Weights of a small mixture-of-experts language model, trained from scratch on English Wikipedia.
Size: width 192, vocabulary 32768, 57.6M parameters.
Experts: 32 experts in each of 11 layers, 1 pick a token, a softmax router.
Training: a variant of Muon for the experts, 6019 steps.
Below are experts of layer 7 (counted from 0) of a mixture-of-experts language model. Rows are named router (the router's row for the expert), up (a neuron's input weights, with its number) and show model dimensions 0-191. Each number is 200 + 40 x the weight over its row's rms, rounded and kept within 0 to 999.
After each expert's rows: "gets" lists some tokens that make up at least twice as much of what it gets as of all text; "comes after" lists some tokens at least twice as common just before its tokens as in all text. This comes from a sample of Wikipedia text that the model never trained on. Tokens count by the router's weight.

# expert 28
router,256,229,182,115,149,233,200,183,238,174,201,163,222,171,276,246,203,144,262,165,270,215,256,186,309,143,169,224,243,221,194,196,215,159,191,190,191,174,97,238,247,168,192,262,164,224,214,176,163,227,175,152,171,228,184,256,185,215,170,204,118,210,186,264,168,197,191,190,176,156,122,168,237,201,200,225,279,180,220,181,206,220,145,195,262,190,196,253,179,146,228,228,126,158,212,187,250,183,145,156,174,164,211,111,216,137,224,146,213,162,202,195,143,173,220,235,140,77,209,179,251,242,183,206,196,292,199,164,271,218,212,232,162,211,183,181,165,211,253,182,214,210,258,197,188,119,182,143,213,205,204,227,255,290,230,185,155,206,227,226,225,145,178,196,183,214,167,117,147,254,195,185,132,120,248,235,215,210,194,256,203,169,185,245,224,208,229,236,203,194,202,201
up12,170,198,186,222,234,98,290,202,215,249,199,233,203,237,171,209,132,129,202,156,211,197,156,215,160,145,263,186,155,267,155,180,166,150,199,113,252,128,185,183,193,275,219,168,250,246,229,204,270,207,271,176,214,209,225,211,235,261,304,198,154,215,167,231,210,225,197,249,220,219,131,229,216,182,167,143,187,262,136,184,268,160,229,275,206,195,198,160,186,179,212,262,165,254,209,198,223,227,195,188,163,183,153,235,209,183,149,201,230,176,210,188,187,211,197,188,291,255,206,192,182,149,157,207,234,217,201,208,201,247,178,215,244,199,207,129,151,137,173,142,234,154,264,170,190,251,243,243,183,189,211,216,207,232,206,269,160,195,203,252,251,164,275,210,189,243,134,214,183,96,261,173,190,223,205,206,246,233,192,137,194,238,287,178,299,186,170,222,212,209,196,155
up13,187,116,193,199,199,220,252,248,230,154,196,211,264,239,214,171,146,186,232,181,205,194,211,204,157,243,207,227,155,231,101,281,175,159,162,234,187,144,205,198,208,206,298,134,196,235,200,241,208,118,209,224,239,203,195,235,183,195,266,182,204,221,194,245,202,130,266,225,190,196,179,208,184,162,258,243,240,180,199,212,204,191,270,151,216,215,153,215,158,113,216,199,174,226,136,161,212,238,181,122,185,262,207,179,190,181,164,235,179,222,220,150,205,192,223,191,298,163,201,190,197,235,217,197,158,100,222,161,148,323,190,152,205,136,261,165,87,230,207,260,259,223,232,191,208,227,149,185,170,167,204,245,197,207,167,215,189,222,243,223,263,201,212,172,246,252,226,279,164,160,225,203,120,199,156,181,181,154,199,245,259,194,162,301,267,219,205,214,218,228,155,203
gets: "-", "\n", " inter", " pre", " sub", " re"
comes after: "\n", " non", " co", " re", " al", " All"

# expert 5
router,134,161,202,215,240,194,248,224,166,253,188,218,171,214,149,169,296,175,161,219,199,186,261,184,234,291,206,188,149,215,248,244,159,203,180,291,156,254,212,168,210,199,174,241,208,193,212,211,257,170,154,232,207,199,120,249,225,199,244,212,239,240,151,138,204,204,208,236,176,212,205,188,202,238,268,235,223,212,222,144,135,224,202,164,218,160,158,199,177,279,163,160,185,159,112,205,228,183,311,190,220,241,275,256,191,203,194,248,205,233,216,143,132,191,213,260,214,206,247,230,202,148,190,237,213,166,234,227,143,218,189,145,185,231,238,251,204,216,200,215,174,230,180,196,187,216,201,151,195,171,219,200,230,178,184,173,109,237,229,254,242,169,210,127,235,116,179,199,152,252,171,205,204,233,295,218,77,197,239,226,233,201,279,250,193,180,171,155,112,291,216,203
up11,290,207,233,217,225,199,204,172,219,162,215,178,187,202,246,268,241,259,202,227,174,249,166,156,304,196,254,204,184,142,188,213,242,257,120,325,219,254,207,169,227,79,143,175,210,279,270,229,196,195,126,208,194,217,207,215,222,234,140,237,245,257,169,228,242,221,231,197,272,63,173,233,218,228,246,215,198,148,204,200,198,191,287,230,129,188,219,207,209,229,170,280,180,133,163,170,237,221,294,171,190,251,150,210,162,214,245,227,176,238,141,155,163,169,195,244,135,216,147,198,143,142,226,226,230,172,151,235,175,223,183,261,217,179,143,186,240,193,219,211,93,213,214,161,183,236,235,236,158,208,185,194,256,181,185,203,168,203,190,145,228,230,211,179,223,204,189,214,209,219,160,136,207,225,183,189,167,221,225,204,188,180,211,172,152,177,191,209,193,171,200,192
up12,236,229,196,243,134,225,131,258,202,175,205,192,221,211,244,198,206,199,228,205,191,124,210,222,184,217,190,163,131,237,216,180,213,258,154,159,179,207,226,178,241,216,169,190,216,182,218,246,192,171,226,220,185,176,172,263,148,228,170,179,181,241,212,264,202,188,189,276,232,234,232,138,202,267,184,163,119,222,226,254,206,190,172,209,120,186,219,147,213,225,184,275,176,195,213,172,145,188,215,219,83,212,165,179,170,187,211,209,286,251,223,256,195,201,156,210,247,209,194,141,226,164,107,106,151,194,209,271,194,248,185,136,230,193,224,281,232,210,169,202,172,198,183,257,223,235,172,257,233,181,251,218,254,257,201,191,155,264,225,159,199,245,262,187,243,163,102,222,113,156,197,144,168,224,98,251,189,236,204,166,202,253,208,218,186,206,212,172,292,256,288,182
gets: "1", " /", " 0", "2", "0", "3"
comes after: " (", " |", "–", ".", ":", " /"

# expert 15
router,220,197,184,189,188,151,201,180,230,199,161,218,176,197,144,209,274,238,196,150,285,193,208,245,160,219,246,160,252,199,240,138,246,249,210,239,209,159,230,177,273,214,210,184,159,208,211,250,151,245,127,143,189,190,199,159,138,201,148,184,230,176,237,187,140,172,238,160,249,167,173,149,225,145,231,189,218,168,214,210,234,205,133,268,210,144,144,244,126,196,252,215,207,277,183,282,189,168,203,200,178,243,177,250,220,157,129,178,214,277,233,287,163,233,187,192,194,120,220,182,171,202,245,256,206,175,214,221,228,140,226,144,244,184,227,252,249,229,92,153,217,158,180,204,249,182,167,157,250,190,207,141,211,194,194,287,172,204,190,176,103,202,179,222,188,236,141,175,223,161,226,177,184,201,125,247,259,205,107,196,183,224,152,243,238,186,175,118,246,181,192,148
up0,265,205,153,188,249,223,155,231,142,174,171,152,269,263,158,233,162,146,224,154,211,158,242,165,211,177,115,116,177,150,161,172,159,232,215,221,219,184,185,281,200,187,216,243,237,118,223,260,201,252,149,225,144,149,236,183,201,160,139,146,169,212,200,223,170,210,217,245,229,202,161,161,206,213,202,200,266,266,174,210,168,239,172,121,153,199,145,241,189,250,136,240,232,251,162,210,175,179,220,180,177,255,176,199,203,220,178,189,220,182,248,181,236,153,213,193,259,152,147,179,185,208,237,264,252,187,243,232,162,252,318,217,234,168,216,183,171,173,187,229,188,219,288,211,189,211,182,231,126,187,218,224,224,179,168,235,215,174,141,197,235,196,209,285,228,144,241,217,170,204,204,261,239,231,155,201,193,232,137,230,199,217,255,280,135,156,119,233,255,236,285,167
up1,233,302,169,243,191,215,178,190,146,242,217,180,269,208,212,233,229,188,229,165,188,112,201,137,228,174,180,227,219,231,192,244,135,203,108,146,232,243,235,261,306,180,276,150,117,244,270,264,223,233,172,199,170,159,211,195,233,247,230,218,174,209,261,166,206,172,195,195,205,163,191,155,240,237,211,186,212,211,150,137,170,252,206,212,146,243,239,131,192,177,266,193,185,303,193,134,229,147,205,244,171,136,247,188,195,200,204,169,197,185,80,170,201,157,234,170,191,180,161,224,213,205,187,259,180,170,194,262,217,174,155,176,179,199,198,219,252,200,242,228,195,249,192,152,243,237,135,221,174,193,226,261,183,131,235,167,165,127,210,220,193,169,216,251,206,217,257,178,172,171,298,186,245,207,196,199,181,272,211,193,141,168,247,210,129,247,160,244,206,177,167,216
gets: " and", " &", " or", "=", " but", " over"
comes after: ",", "s", " well", " more", "),", "\""

# expert 1
router,165,182,228,277,183,157,161,156,150,207,207,245,225,232,229,262,167,246,198,197,205,242,178,207,242,181,214,235,218,255,107,187,224,210,211,221,205,217,188,230,230,219,176,135,119,200,122,188,145,262,193,125,122,173,222,148,163,205,167,132,253,254,207,234,157,153,166,193,169,211,260,231,166,287,227,171,214,126,233,173,154,234,211,253,241,174,271,253,259,145,253,192,250,200,239,179,158,248,188,203,158,211,202,259,191,225,159,189,178,142,232,215,218,217,269,153,203,260,263,204,218,233,124,192,246,201,194,176,238,175,156,216,223,211,252,194,242,176,281,221,138,190,151,144,167,177,246,202,300,180,272,245,151,203,227,222,183,161,204,155,192,201,210,221,273,190,217,151,232,157,179,217,169,224,180,222,190,220,267,224,117,179,197,124,226,172,194,197,211,187,234,302
up0,215,159,262,239,208,299,131,182,203,199,176,231,158,127,176,231,247,182,266,188,150,191,214,166,139,207,231,208,166,168,193,192,292,213,220,270,184,202,239,170,159,195,196,195,222,236,232,191,226,171,166,129,191,137,164,214,127,247,128,146,183,133,173,127,213,169,233,141,236,161,290,247,234,257,193,217,214,168,193,183,217,193,222,199,153,209,230,167,166,220,179,216,124,219,221,161,240,205,169,191,238,248,158,181,143,190,219,263,216,211,218,136,218,243,165,234,297,198,266,286,198,226,203,208,189,214,225,161,153,148,179,244,247,237,150,155,176,287,209,261,192,250,148,201,126,193,239,257,187,199,148,179,181,200,124,207,135,197,247,205,215,177,275,121,269,188,208,204,203,189,148,136,212,195,147,235,165,226,212,190,134,232,278,202,213,199,218,194,177,194,253,224
up1,214,231,226,179,196,168,244,244,193,224,225,257,116,213,134,242,238,137,200,149,301,185,284,192,263,205,269,187,191,308,191,221,251,253,186,214,208,208,242,204,236,180,164,188,147,187,208,192,205,149,164,191,230,234,213,166,172,122,201,145,264,165,234,208,203,158,199,229,203,164,185,228,178,157,159,197,234,195,219,214,167,220,232,236,187,80,81,192,182,249,189,148,196,183,135,210,160,271,174,208,195,161,162,163,224,187,161,216,197,214,286,237,197,198,234,248,243,214,169,195,190,229,190,158,146,210,293,225,206,187,188,122,211,212,171,127,205,274,169,233,256,187,185,129,200,177,328,236,197,163,214,240,236,255,206,208,163,133,187,218,207,164,198,173,174,164,184,230,190,195,260,255,220,224,253,247,198,209,170,151,243,166,175,188,187,218,165,215,159,140,267,165
gets: " |", " the", ";", " late", ");", " an"
comes after: " ", ")", "\"", "1", "0", "2"

# expert 6
router,200,268,207,214,254,147,200,142,217,156,201,166,244,231,157,260,183,246,189,214,232,189,259,254,222,182,197,204,224,264,211,205,169,180,226,172,149,186,143,150,232,191,176,187,181,153,218,166,175,259,217,161,152,198,168,207,182,187,240,274,228,227,156,147,158,190,188,184,152,232,204,310,228,190,140,238,213,211,230,170,236,270,203,194,192,234,144,289,224,216,144,174,233,277,187,198,148,139,182,208,224,246,74,187,110,261,202,202,182,226,178,209,196,162,203,177,194,185,205,162,209,130,208,233,198,223,233,147,216,242,188,291,221,207,238,150,203,224,177,228,213,252,222,243,178,128,215,196,191,189,137,160,191,167,240,205,153,200,259,128,194,220,209,209,105,293,207,216,182,120,214,111,266,247,192,217,101,181,193,149,172,194,157,197,203,229,244,217,210,288,237,213
up0,174,166,181,210,201,206,181,210,169,170,127,279,197,243,153,203,205,170,167,203,193,236,205,161,205,223,206,193,291,269,107,199,161,189,223,217,226,196,213,261,222,285,154,165,248,103,258,168,195,166,273,240,193,227,166,214,160,125,191,214,190,204,174,140,166,219,213,216,161,218,267,219,153,188,199,166,213,182,202,171,213,218,184,161,209,235,181,232,256,153,102,167,181,217,230,235,203,178,187,158,144,204,179,137,223,206,269,196,196,161,238,153,251,237,242,119,281,224,257,194,158,145,159,209,188,218,208,176,119,238,170,214,259,181,225,163,130,160,180,194,189,191,219,168,163,211,217,190,185,179,303,291,260,233,183,220,177,123,174,99,232,192,253,207,254,175,213,194,154,134,241,171,202,147,233,180,236,214,141,250,229,212,190,205,238,125,264,206,208,248,234,146
up1,207,194,219,150,211,194,162,211,216,226,182,166,199,248,188,280,154,216,242,189,163,208,211,201,212,203,175,203,163,196,160,97,218,189,231,195,247,183,228,153,167,169,258,163,161,194,212,171,205,208,200,175,128,221,178,241,235,164,149,189,264,155,146,204,247,179,235,224,198,241,215,196,184,152,192,255,102,140,189,210,187,256,270,134,188,206,191,206,228,292,184,201,220,273,189,169,162,191,181,226,313,248,141,228,197,225,96,183,122,244,211,221,191,193,227,204,166,216,245,246,155,221,262,233,173,242,200,226,292,144,181,216,256,238,190,180,134,254,130,264,111,298,140,224,191,236,163,188,201,154,221,274,206,222,185,179,260,170,240,144,176,160,185,184,242,153,176,257,216,186,198,174,167,292,166,137,231,236,201,194,223,207,162,268,196,215,180,218,132,209,228,175
gets: " was", " the", " a", " were", " is", " been"
comes after: " was", " He", " he", " It", " as", " in"

# expert 16
router,210,250,260,250,151,250,137,194,245,138,155,208,146,239,190,187,262,251,233,225,224,143,177,221,214,263,122,148,210,203,182,263,245,148,176,229,189,208,191,227,197,149,198,226,164,156,172,213,85,91,215,216,210,230,205,211,200,261,215,214,174,189,226,258,187,150,252,179,206,153,148,203,278,192,225,204,160,138,235,213,164,176,184,115,179,223,230,228,188,141,156,165,281,235,208,195,190,103,190,185,144,184,97,168,184,182,236,259,194,206,138,239,237,192,137,182,157,196,152,125,236,222,188,198,283,252,208,196,208,135,233,249,215,225,158,230,251,193,190,182,178,175,152,206,169,191,215,230,159,192,197,167,225,177,192,217,184,196,183,169,162,167,152,279,254,215,190,215,194,195,239,241,154,208,196,233,164,147,119,218,148,196,197,264,271,199,181,179,216,207,93,199
up0,177,197,120,169,209,220,229,229,177,184,232,160,160,201,180,222,192,142,286,152,232,227,185,228,223,201,161,190,215,199,136,249,233,149,156,273,77,256,174,164,210,184,161,225,175,198,241,149,234,176,244,175,209,248,88,224,145,156,220,167,152,136,116,230,185,170,194,218,174,167,242,237,224,187,204,218,136,207,183,268,173,203,179,200,190,222,302,226,199,245,272,204,291,216,295,219,150,225,230,249,248,177,222,214,298,207,215,225,184,149,261,253,253,259,218,245,213,210,223,232,245,279,176,141,194,273,195,220,134,209,208,231,224,199,157,191,191,217,194,151,235,228,233,209,165,235,237,152,188,168,198,221,187,199,194,212,185,142,176,149,128,228,266,161,221,268,220,191,171,227,196,181,219,216,178,205,221,186,202,114,178,219,177,137,131,228,163,193,181,198,151,159
up1,228,235,141,265,234,196,180,161,170,154,185,276,249,180,237,249,223,216,225,188,164,182,171,139,177,241,157,224,160,248,202,209,68,215,190,165,296,238,230,305,160,208,190,207,166,191,284,172,108,191,231,234,200,174,183,173,182,265,186,164,201,221,221,187,239,204,221,204,247,190,259,207,207,181,204,142,194,211,253,163,183,222,217,150,212,129,201,198,254,206,159,237,171,173,235,214,179,234,258,179,173,164,245,244,139,222,194,178,166,201,225,202,114,234,157,232,169,159,232,251,226,259,88,193,145,167,221,249,157,232,147,187,201,266,128,115,161,156,160,226,148,200,205,261,217,228,171,215,169,225,175,181,272,179,230,194,238,212,110,139,165,207,164,258,208,223,178,211,223,241,239,202,143,246,195,218,179,218,178,127,243,185,189,204,182,191,205,149,271,270,193,208
gets: "|", "-", " •", "%", "====", ");"
comes after: "\n", " ", "\n ", " No", " MF", " United"

# expert 18
router,201,201,239,196,133,209,199,156,254,236,132,206,194,205,228,185,177,235,194,244,172,196,236,196,246,138,277,197,203,199,269,185,221,244,188,261,172,189,191,188,221,281,171,209,237,261,220,170,163,272,206,266,200,265,239,235,245,180,217,199,211,213,175,224,226,140,183,204,246,243,266,260,218,235,140,155,151,249,151,279,223,124,144,284,184,168,236,211,159,132,249,178,250,165,215,204,184,151,190,216,195,189,174,220,211,95,267,190,138,200,146,134,188,214,224,181,228,186,156,201,199,224,243,147,157,231,203,193,172,234,137,242,218,204,149,194,239,217,130,181,259,129,170,129,152,220,148,192,256,233,229,177,174,216,196,140,240,215,169,243,230,190,141,203,184,171,127,161,178,218,145,172,194,162,110,197,216,169,258,147,169,164,201,199,213,295,185,164,182,178,185,297
up0,183,157,228,302,171,212,250,230,215,159,239,271,171,230,256,227,198,253,182,143,141,236,264,190,205,236,245,178,184,225,118,188,159,249,194,218,201,247,230,250,174,242,191,134,235,206,238,218,235,201,211,163,214,183,175,158,227,220,148,190,198,242,178,213,210,225,223,192,219,261,198,181,189,198,211,142,215,238,210,189,256,118,213,254,179,277,220,212,213,215,261,274,274,208,169,222,190,194,175,168,171,166,232,229,219,226,222,142,107,216,172,139,250,258,276,150,235,209,172,217,219,213,254,237,154,282,126,212,239,157,174,303,271,198,122,128,244,237,147,185,172,168,166,194,203,235,184,220,211,191,214,251,193,179,208,194,174,180,178,136,261,96,180,151,215,136,187,177,102,240,167,268,181,205,186,235,172,194,196,190,129,203,216,209,171,149,192,166,130,184,180,190
up1,230,240,144,209,193,175,170,171,155,187,146,311,232,161,264,223,169,73,127,177,191,230,216,180,198,210,152,240,221,251,156,224,270,198,155,121,224,101,180,162,240,162,264,192,164,192,145,227,194,204,278,231,153,181,177,234,187,209,178,132,180,235,226,230,220,263,197,284,98,226,211,245,171,205,182,226,221,142,202,193,221,217,231,179,263,239,137,129,145,177,155,154,215,193,158,208,184,237,161,201,137,171,197,261,192,149,210,181,177,178,254,204,256,139,153,140,178,167,238,217,211,157,215,193,192,210,217,95,179,238,179,243,200,234,243,175,227,188,199,269,250,271,189,235,244,181,256,224,185,253,168,239,229,194,246,146,182,238,204,212,188,197,199,201,195,156,253,216,157,206,171,163,169,169,255,170,220,214,172,249,195,140,203,166,199,220,276,175,240,150,183,165
gets: " ", " known", "'", "n", "’", " his"
comes after: "-", " \"", " un", " is", " (", " a"

# expert 17
router,183,169,174,152,162,144,186,228,168,83,188,242,242,199,194,207,185,210,222,220,285,154,229,217,139,268,239,192,232,193,132,140,259,225,205,204,231,221,168,158,178,192,149,272,209,161,158,230,221,247,191,254,222,174,199,148,264,214,173,224,229,205,289,200,138,217,111,223,193,181,158,270,221,247,242,199,259,162,262,179,256,200,201,198,237,274,220,202,255,246,178,177,192,180,268,174,220,223,284,215,165,158,197,204,184,171,168,221,159,174,177,225,211,268,244,230,206,165,221,170,270,180,231,165,238,228,200,194,269,213,216,154,219,192,223,155,215,164,264,137,205,163,151,154,178,146,134,238,161,241,218,182,250,137,265,291,191,171,268,260,175,239,148,120,218,159,182,237,231,193,222,268,222,174,157,166,156,162,198,205,211,210,251,168,179,252,207,259,251,193,167,214
up1,121,231,228,174,235,179,182,253,125,194,199,183,196,191,198,194,181,132,248,107,229,184,270,217,191,190,214,232,125,144,248,159,200,232,228,206,125,257,207,198,226,251,191,233,238,104,204,186,168,170,184,174,206,202,249,185,159,200,157,204,209,171,213,177,145,219,247,226,233,171,266,247,241,321,279,205,143,169,283,241,202,169,261,205,113,164,209,190,191,173,205,135,171,111,230,173,176,201,233,240,280,222,232,171,218,261,183,163,140,147,221,171,182,162,242,222,195,201,233,185,178,223,195,221,270,154,206,211,146,156,233,189,213,164,199,134,220,228,174,200,205,207,194,243,225,228,208,220,210,204,146,265,189,216,169,219,224,181,253,217,254,131,178,177,240,214,213,288,183,185,123,253,175,271,240,253,190,277,244,259,168,151,161,160,185,152,187,209,278,188,215,210
up2,195,212,204,211,216,160,180,227,184,220,186,226,136,180,222,220,194,260,130,263,172,210,173,211,160,200,225,235,176,221,177,150,138,182,247,276,267,213,217,159,169,214,145,229,245,173,255,202,232,176,224,137,216,241,271,286,239,200,251,227,221,199,207,177,121,215,190,223,183,275,197,153,204,237,274,267,168,131,160,209,196,214,165,254,169,209,172,91,247,198,197,190,193,212,234,203,206,192,205,218,233,281,225,218,233,240,162,271,132,179,185,195,185,192,161,164,186,215,161,147,232,212,78,294,236,160,164,168,154,208,255,179,237,175,248,148,146,172,176,184,150,149,164,231,254,204,178,181,161,164,113,223,194,152,206,182,210,171,248,266,214,136,252,187,180,194,198,226,228,190,199,183,134,249,184,161,207,190,181,204,240,154,209,176,233,187,119,253,310,244,265,163
gets: " |", ")", " =", ";", "%", "}"
comes after: " ", "%", " 0", "2", "1", "9"

# expert 29
router,204,284,197,140,164,199,212,166,178,199,165,154,202,136,170,174,149,191,178,199,240,135,219,220,162,158,273,171,133,188,230,206,208,206,227,146,248,289,139,215,173,180,147,202,235,213,225,143,167,155,209,201,229,275,161,175,121,214,233,176,226,180,208,156,185,131,196,192,227,223,187,227,240,150,145,193,192,233,232,207,159,222,195,229,203,188,179,56,188,151,180,208,187,237,209,217,260,272,198,149,251,160,180,225,257,207,206,232,209,216,235,149,211,146,231,174,138,216,251,199,309,205,195,182,246,188,216,173,129,220,252,244,150,230,191,146,202,270,182,202,206,248,239,219,244,161,236,241,136,225,180,219,150,155,179,167,286,201,232,199,247,194,211,253,291,222,284,216,187,146,168,181,218,226,132,233,167,208,236,213,246,261,241,230,265,109,211,173,162,170,180,204
up1,163,176,212,201,224,249,224,159,175,205,152,266,185,235,138,267,222,262,192,214,118,186,162,196,216,209,191,124,195,202,248,146,200,184,167,117,171,242,160,260,221,215,214,196,197,152,188,271,198,234,199,284,171,183,208,171,198,280,128,187,179,136,200,225,230,222,198,222,185,228,180,216,243,154,260,133,228,159,183,214,154,122,143,218,217,300,206,209,163,171,194,193,201,215,221,182,180,189,202,238,214,214,159,126,159,161,297,187,245,223,267,138,214,227,247,214,197,161,205,218,242,249,231,182,173,174,168,228,221,245,161,198,254,224,197,236,235,135,212,186,139,173,156,247,216,133,139,219,240,267,253,217,240,149,132,147,190,173,237,190,191,249,258,269,189,160,203,162,201,163,199,224,188,195,181,226,207,174,229,111,235,195,197,130,288,135,246,98,155,185,172,223
up2,207,99,262,211,226,173,222,209,304,261,213,195,205,256,175,187,251,263,230,161,178,243,201,155,225,174,136,252,166,215,248,246,244,175,232,223,218,186,156,125,188,179,169,216,158,205,218,122,247,198,195,177,252,197,229,217,141,208,158,167,251,149,137,196,141,238,263,289,198,312,182,171,171,190,181,189,201,207,182,185,199,206,161,112,239,159,164,162,207,178,249,135,238,224,225,202,190,188,177,144,209,185,153,198,199,237,165,176,160,181,160,239,185,166,192,261,176,213,238,265,202,197,278,156,240,146,254,192,205,213,206,209,235,163,219,227,158,234,277,209,174,178,236,201,285,216,127,202,177,145,262,200,262,150,148,227,172,206,263,272,121,241,166,160,269,216,181,117,191,133,194,221,178,154,215,228,219,139,228,183,228,229,211,209,214,269,189,202,194,174,181,233
gets: "\n", "\n ", " magn"
comes after: ".", ")", " =", "==", " ==", "==="

# expert 25
router,194,245,170,211,132,198,157,224,228,232,270,231,132,107,182,285,191,227,178,149,180,264,170,106,211,300,174,186,187,184,263,118,196,188,215,257,179,226,204,237,199,170,219,273,234,233,162,224,238,187,191,259,212,183,168,175,191,196,258,184,244,208,225,154,233,228,239,208,231,252,143,189,211,214,183,175,267,279,181,152,173,250,218,180,144,156,129,168,184,180,228,247,117,252,218,211,168,180,215,225,195,147,203,159,282,200,244,206,208,205,224,151,232,178,210,250,176,162,185,191,217,205,188,181,172,147,148,202,172,215,207,165,213,176,191,210,249,181,207,227,292,233,252,171,215,259,188,189,245,173,234,278,270,242,136,136,246,130,131,199,227,167,242,189,152,225,240,179,140,231,206,164,231,143,213,226,231,133,196,288,242,209,158,191,208,165,165,173,268,233,173,143
up0,243,153,194,252,153,254,206,233,234,180,199,274,134,237,163,111,204,270,147,214,177,228,195,176,167,218,174,252,187,242,225,210,197,182,203,204,204,145,202,232,133,229,154,255,156,191,229,256,135,250,209,122,170,136,240,183,213,194,150,201,159,161,186,220,223,261,131,202,259,189,191,260,259,170,176,216,248,206,208,269,180,234,219,218,204,315,298,171,196,169,168,193,223,162,172,136,209,212,193,169,244,190,123,190,252,224,142,100,272,226,194,206,258,204,214,130,222,147,193,219,179,224,198,230,188,154,203,213,198,203,200,214,158,279,199,243,195,156,125,151,202,185,230,189,240,215,227,209,186,226,206,193,214,160,196,274,189,193,222,203,231,149,128,235,206,242,172,118,193,234,188,173,139,254,139,255,167,180,257,188,176,148,292,194,188,293,220,217,215,171,224,219
up1,265,173,177,158,211,210,205,187,192,137,204,163,176,201,147,139,202,243,196,159,230,163,194,130,150,282,142,142,212,178,235,170,194,243,151,136,217,187,185,177,247,226,161,180,291,178,166,229,205,231,243,165,151,210,122,245,198,226,240,245,216,210,156,161,273,236,165,217,224,204,216,161,177,205,196,166,129,236,233,169,228,216,244,198,255,235,214,166,213,280,199,210,130,127,232,201,152,285,273,240,145,229,129,179,253,218,181,201,188,171,209,232,204,274,197,190,142,193,120,201,253,205,167,222,210,205,137,202,220,224,212,201,230,217,172,164,195,250,217,194,194,305,164,166,264,177,115,196,222,133,273,295,250,253,164,237,185,179,189,200,201,171,262,162,267,181,201,189,218,188,204,201,139,275,215,214,288,234,115,202,214,214,195,209,236,170,207,183,183,192,268,233
gets: " L", " D", " K", " C", " B", " R"
comes after: " |", " \"", " (", "-", ":", ";"